Experts of a small language model: 14 layers, a softmax router.
Below are experts of layer 5 (counted from 0) of a mixture-of-experts language model. Rows are named router (the router's row for the expert), down (a neuron's output weights, with its number) and show model dimensions 256-383. Each number is 128 + 24 x the weight over its row's rms, rounded and kept within 0 to 255. Numbers have three digits each.
Before each expert's rows: "raises" lists some tokens whose logits its average output raises strongly, later layers aside; "comes before" lists some tokens at least twice as common just after its tokens as in all text. This comes from a sample of Wikipedia text that the model never trained on. Tokens count by the router's weight.

# expert 14
raises: " on", " in", " of", " with", " the", " from"
comes before: " to", "ed", " the", " of", "ing", " in"
router:124119160066119117107155100129127146110173130097122101127132127151143135109114174115135112140141147153121143108129126096117138119093157137147166142162111139142174113119164147110093126097115090116121163151107168145131166132122137104111113113163151138146125119132167157143101119095132108105133181122112156136138142095146119134114130145135117131079136175126133192100131145126113149151138
down5:089178110174165142152137120096158086103152151127136146157156122175150148138127117141138126124097160130095139096129152170151121152135086076130130157087123167122096114151178106119133074118128126159098115127121115126159127124122102150141109139131113150107092116109166119103183140126130089118087120130126153112135128120100088108123121112148152124141107062141104160125157139098126124169128
down6:166105111128145095099121080178142167106099134111114137110137152146145152135144099106118116141117145131142136169153101161123140157089128121161138105101136164154138141082195117124123152163124119130101093119150105134092116132114093131128131104121128128100100109129140078077096123140142106093178142120161196134097101147126164107107142105125136110113077162128116148145117125105107131119104
down7:167103158168163155171139139128109144162152151126123119111105108134138145130110152075105150109178132117051108117090157141128098159119164138102156080135114116133125106138124190125141124164127161138119099128114145151089116139109142158131138096119154128142144114085171106139061148094117130100116140169157119136140142146136125140160141129125128126104123157158120172125130092164099120112121
down8:142148168145054081129092113147113140156083107127077146128129114109110088139080141157130087132161116141125110134153098133103100093111134142135140120104157143132118170146115074127099125138111144119145074138118110144156145126098115118128152121132108122109126110114114056128124142130130140156117139091150106168099119161097154134148095124159130120131123142115154108136127148107113146144135
down9:144117160152180154112140151158121174171094114110147130096151117102103158118147110123144126116148176168133123120166108096132077134117126101106127127134155118116137131123116149117171109124125090138132133107097112119100127147092138084106117119103107089145151125132141103131141173119154108095125115142153146134117114111168125194176123111134131141128123203148116124154142141116151132186121
down10:099116127146090095170112139154137184071100141124118121132093141135085100148138145147148119155123118101153092130140144102116123133157118041135134138131114144145124096121125103144100087121161091111128146100112119147142092143121139110104141116106138114098126107138126164115099192123166161114170132078074162165113147135141126163136147146138127143126174168125101123148095141136122065124104
down11:136129111137120161114123087086136132112125128118098125120184106067135115149174151089115156129124108096152170131156070144128131145117173153138120111108118084145130103066141116146175104138149160162132149153141165109151112133114110132113105111108123095125134146114086121100148096077132127129132117143141089124121113135115125164130159127108133156123151142141066161120112158144073052142137
down12:099136135116128134137146122117134143137110112141113095153116107159147131162116130094154110143108103131132130191126102142116111131128097093126072129125155142182136166122137137141139109163156092110112119088110122135125126130102130131154140109160128149118142159138168090123068122138149109145129093112131164145114098097132123117116158116156101148190148151100119153156138103163157121130157
down13:150149135115114090108151078115101139116148138128099148130095146122131154143143104124128113111127130130143120119130152104164132103114104124108123151174140118126080130110145071112160102112182121145137098154140163122132111100140149139130206155142139140136095138187167138129102190157131127125154151178150084134174113129127070145136166107108134136103097121144130115138131106112113108104114
down14:150132165169147113104090144132107098126135127115120084100101127124127148115095097164086114098143161166114117123142131134086151133139123135157107153150146161072124131113145085098117133117106131117112141114170095147167117125108163152120098103158137095148157122131136153134113118154145097112084116111127144140175176136121141160102134128125104087119120147141138121109108124135081131120124
down15:087138109146144130124154141172155116084124107119102080116147115140121149125189130073115112133153187108126100128097136098133111106167108073110117139117121143142136117132131156122135175146094134133151145177074147094135142138150166127124127074122103124146105156118159133156103127127111096099138110140132114141128116123104109140105111139092111115121137147088137146119135127097134116107142

# expert 3
raises: " in", " from", " by", ",", " and", " of"
comes before: " to", " in", " of", " the", " by", " and"
router:148135121092140087133137105114115136145131150085141130107131138139132142126125135130133132139112122099146146139143116103135110127107154132129165122168149135094157138128172145099109096100125086145167129096145173103148170125155103094151148119070121134123121091112127139156110155131090128086141189129139112117126117109168137137146136158103113103116155127100133196116089108113174136103131
down5:127137097154108097143092133117103171102146142118122110123121189121072096206118149141107168107154149113101110131179126122124148119086143107178143093120146126152142159149150139138137086085127129156113087096144165120151117106110153155090103139140163117139094148126125145141127105102121120054101098172026111149181153101134136099141120120150116140165133125147108088171134123169084127108107
down6:111154098172090131126153104102134066126091058076085134135119112130131141127137107142161121119114133164096090127126149092158107122155162145115137123150143083138161122127129191175108123134133113167116079129130145147114099164109160097109128116164142130159125129105121151094161100086120149156093112116143143114175111111101078096099155119153129123108143110110154106097132114148163118123145
down7:103138119133175143088090136145148101118104153153165155112161153139097082115143140112175131131105125123139177128113152141084097092127130190127140142116123137130140169187150143098134120120081152115160120094151140140142126141101162149140132136108150122114124133105146191156197112183179112106120100133150136142154145128108086106143113158130094127091113120094117115120134146120158145167136
down8:073127135134111106187135113115110114176141112133109143146153101096123121107104102153167144106146132124089140153135124109105155115148128124105097131122139147176138122153121150145131187108103140102166123141166121109201124082132123138111110121119123115120082164129124100092101164127117156123112115117106147163111160127109104118098105125156148191127155108110097173133152150136138102182140
down9:153145114132144174137101128127129120135126126157148135083091110149108096152122134114130130137119108138153119139142119152157140138125097115107103125105123140105150124085088170149110139110168081081093140133072114157116111149063140147122151108107133166145151080114152142149101102140152151153096102095107161141187174105088137106131131152130164173134090138147155126143145140128134124098105
down10:105137102122166084158129107155107180133119131127134128079121139180173098125092135143109165106143118148122120109113135143120154140112132149157120094118132154138132144154137121118110086151108119108138116151131156139125158130102147144129108101117136138154137135128122100151097140126153126120168092136116077120118132141108103150128186146135110092093076140129099092120110120139138158133143
down11:156141055125124162136194124090106115151120123100141175136107147144127077144121099137161120126110157116113141148111178166126102124131114095114118136126142131154167139138119149132169141110155166104121119156138162168165136103116091145130123156093115127111119114146119107103139149113100134174130087172108120137145145069156128167137120136109135109165136156103140140116095110144159111175091
down12:153100126155097141126147131104146107110139133137151159153124107127135127087123163103149088144119143154127126138121156103114135138109106145159156082127130146103159118105159150124166187131123101146147167107142125105178143146116110147181121167151123087119113138095119106156122129117107116112125110117166109129120125124134089114150111144148138112106120101152110146134159087081136084142128
down13:125108148120127144103112131099132116057123133123177139080124127169113110113092126159116145151109102104147102138108123126078118152080142153137080110139127143115135138160155137098125113151133138102121110124093153156129118159123131162096146134116128162163156148118139125103106101142162130176132136139138138105120113125128095144155140127126111089111123090136166137122098146114186114122129
down14:151085130121097143068156108131085166102116127115109126105143097108117147108122121116095115113150150148076151100109138146160121126142110136142119105094142109134080118146138115131117124101136170112147139157131129156127145149160173158114107143142140125140121103122167099151109124116104111145146143113093107108142160150117113111110130133090178096121130133148134152132162150114131148106129
down15:138108116169117118131140121145110116125124102114128155142039124091127104159144137127126099121157086127191134180118133175139173115112143102141108127134141157130112120136114111099129132127138154188148120103153148100122136148116129151157134158115118144109113108151113131154101093096123119115110127172130170097155128095156140116110121125159135135109081121123134153116137170115150140146145

# expert 1
raises: ",", " of", " and", " in", "/", " ("
comes before: " of", ",", ".", " in", " and", " ("
router:135132135110119090120148105086072160158127168139125116124201118142167103149098143074142084111102152128138164126104156117144136138147126141118117140171109120146124110149154107101179140125149103123097096146118116137133149113185115177134107101144118151139136089170134122121113145128150110112121123111142165089100124124140096109105138139098129121083125162122136160139092152150145095123158
down5:131124148120119122116128171158140130130150105126137147131139145148162078110123136146128098099076138131076145174159118132158154157150098148118136133165126120132130181146141135125124209184124175138088105123161122125088104123136163125156123132091164140136112107121122112140119115106128135120138099108121089132103211156130164149169120191133119135136151141114130094110124109175186088143096
down6:093114069111102141147144115104143098096138089133083130107113123099127115122153160099108115134127135094093115106154142086186105120118128152112101152107115158131135131124107127133141146114142098129163128158099092121154196115172139131131139129091147151143144099149131142156136143088156153117137105128111128111138143179141079130180130104106094118130134129066112142137084082096121174143098
down7:105139124141133104140166098159156133139153152158101094126147126157137113147103106162126169131115122148125182126151079076141090161118072156092130080138155143128116087153155077188107181100117127130105160128102073124127138096126147143093162119106122131168139107127183135149063150114137138141100116151156107110144129117110130104142140113146123147131124107150128169146166164091140127136111
down8:109099127143114110125144111133155146099133100121136087129164077125162110173099130103178088113125146133139138085101151105109126151126137080116108116138155143150177132122126097073139132098143109069100145145095114129113126135093128140144076160168117123123097181114152133122144130159109167106152141138131158089103136108098120144111138144094085144097110173070128095157117094182139119138133
down9:105135124165132130115095105137147146091093149126091148078147122118129134151078085124169185115119116135121127132122120117117122138120138142141152139133173129099140140177079109146093118135122099124127116152128098141093112103090100103146166148092158112137117113100090147126154139123140103103142104134114122168082083146142146188138133117138159163141089091135111121122075123144111135099128
down10:147101075124129180106161163136157135141125120148131165139134109131141129105158092114134130147122108113159096135110132142155081136158117109101131114144124154115129101124141188068154160138124143084137131124134124137136114144109110142137120169100106123130139105102151145111165097125165148081092109121171147144101109116149089157126117143169169132161138169143093115149126139138158151157144
down11:102147112084161175100150160081161147155116098169126133144158137135179130099105140113149117130120125122184138130118137166142148086096145138121123191126145138130138108162138123125156129117143102139142113131143133115127119108148134107137152130115108148129127126104139173119175126114111098143130121123114160140123116125134178122114128119120077141111121119118118168148167155109081111153136
down12:083171132130105107112125139136161153160121136128144108102140128186158160066125137106132129130145112152144132170134133118169127175115122097118148131130119131159150092128139155158091105133157118096139148136149104141103125097164153127113139141157163147148108132115099166103133138134161128101109093106153156096155083129113126120078129111086130115165112128160127105129129066135123118134149
down13:088119097128162081139140116190117127156151136147137126118109157165115106127174134121107140104117116074105137120131131159164141114146107130133121111170146134134126147113139133160142126146160117103087095119128163188118126182068118125114130163086099121166117095138129127141096088159126129156095186143140113127130155130091163142124133102133113108149135109109152149122112110139169148121109
down14:164139136117121162119108135143159110159161115108129086112087107109117106106175132113116118122163163111129127102160127131139113102110155160156156109130172166145152150104161154157094147113123163118135131121156141135104143106143157187127147110129144103120101137144111104103123124114149089126161128147140078128146115133142150109108137121091118141174123138173134162126087152142146146092174
down15:165111113157139146100107140103126112130161132141123111123132142139145109117134130076105162144147203180116188143128109133117154173125110122109162136098072143167141137168137164106169134189125129172153141174109141134120097130132129147106146105147133164133103118126156062134179149122129154150166148091134148125129148161143123128138124131142152140112136124130114191098155101127128117101124

# expert 22
raises: ",", " (", " and"
comes before: ",", " |", " (", ")", " and", ";"
router:130125116123125113136144123097109132121108138156112138134142114130128099113099127119106090111097160121122140103130136147144130118135082180101066120094093113155137124149116090105147130146117131112059105097144119130130082099129101180123123119155121122148129114157136101103129150114146135150102148099153169108155173125114110148110113143159083110157120143096113127132173129140145109173127
down4:127089111132159120159099157158089143102121120110131154058120129158109107092115138146078103130089103151095105136128133115117124141121124108133140111111163139112119150156114168132132120114104155157148126116167092170106108127151093116066146111114132117134163159127130138132124105140132143156154162137113104098149124134144146152132106190108103100150119085136116150106103120105138138181079
down5:106141138130151137135146108118112160122092151133140189118152144120145107123141152174121164136148189126162118143104128131090141142143105127146135161136147134171085133132114115159139140124090118116139137163135107116101110144112123084150162125111134082100128128096185199187137139148156125152164145112085138164138166112089106095179112154096099145138093150171131110146124137103135149127122
down6:126181165126100124107150149177132101102129126166149087083117108134131131118156129143131127128080120119122202127103125110104126144100193126127130115126112134130114104157096129153141125199075136140131121168128123126130116122126088094116119141116171073129099084163131101131144119152132163127109164146105146108104141123113140136104127128137115115137133126138084145143083092119119146123126
down7:120093141119166116098112149130124132103128128136142127134107156075136123123074093108126080140152114154091101133173146141136155118091169130079107153119114139127153089146123141146115113108096096137137154146126148100165101158170126154131086118107137127163182124139082139172084116114089117114115127144114165108163098122130149147100121053139135127121136135136090141119156121132161164129111
down8:081081118092143143132132152108136115097131151103163111125145140132178159100138126126112142137155122120135087118158127170127145096146132154128121139160116124144093066047178134104117131135175144118088095149117145148112113178103143100121111135132123142135113105137115127174116099127159175111170122155148107110108138123162161168142159125109125111158100119141094143147118117130102152102106
down9:111171115108120126145151156134136072118106125109101130104106153104116126152163137143167109132125136092143130147092113137092151110108091110103116144154154137140143161147125098109126145146137104149152125177110166208160144123131156114112143143093118111155149155125141142106166151167128107117121118145100124164146162169088109114118164092115143146110159111145091120120161102140133116179115
down10:157148099061087146149142159111122171121114149133105137099128122099076144155146114113082114136089147100145152128165116095133131083150131103121129102160123122105121136118133133159189178128132102167129152106158096148155124136135117140122087129074106169105103145117146134112127131162094118142101134156114105134105157109159089161111160099102112117121126137190128127110122168144153137090108
down11:120152091168107133111159118178111123113098111163068121153097145150122148120112108143183148145110139101149117128129134140179134147103085116165157100143094149117114098100158130170171120135123134124098136118104119132166168170202128141129121139112161117118113157157139093102156104107119141139116135132151124116141131156163135121135127138115137110173136166170133111116188126118104123121112
down12:122135128096177161113158133109104096100143135076116145153145112137109128151154152137124081111155119105164163105138136118170078114153149101124139118108103096170127138173116126140117161097119099151147120120115134121145113153116137120125115141157119116133105119148093130147145130129126105119106153121120149095097114105189102124150123148157108144113153153114119137131183068175132099155160
down13:141137081107122173151135143120169106140137121125144153106139159135137114137119152155128097096067083128098148096149136155185113111114098122154135109162113114132101151120100168148155105164136107129112142126120131106128122135077132122108120147167145102132146099099115124149097131165134153159109108119188180141141160114086145121139134153132164134126099149124130136149087152118141110143130
down14:124106117152128122093158141100098159098125150162123083177137174102103151152129104083105100129144119112111141130119084089114091146130139105132113141139109100108113103113120135159111119131153164155129096162162107138092096131133117162144163112140159128107114181141097126124134126170134130146140146127155137136129141136171134118137141110145107149187118109135125150152126130108102177098109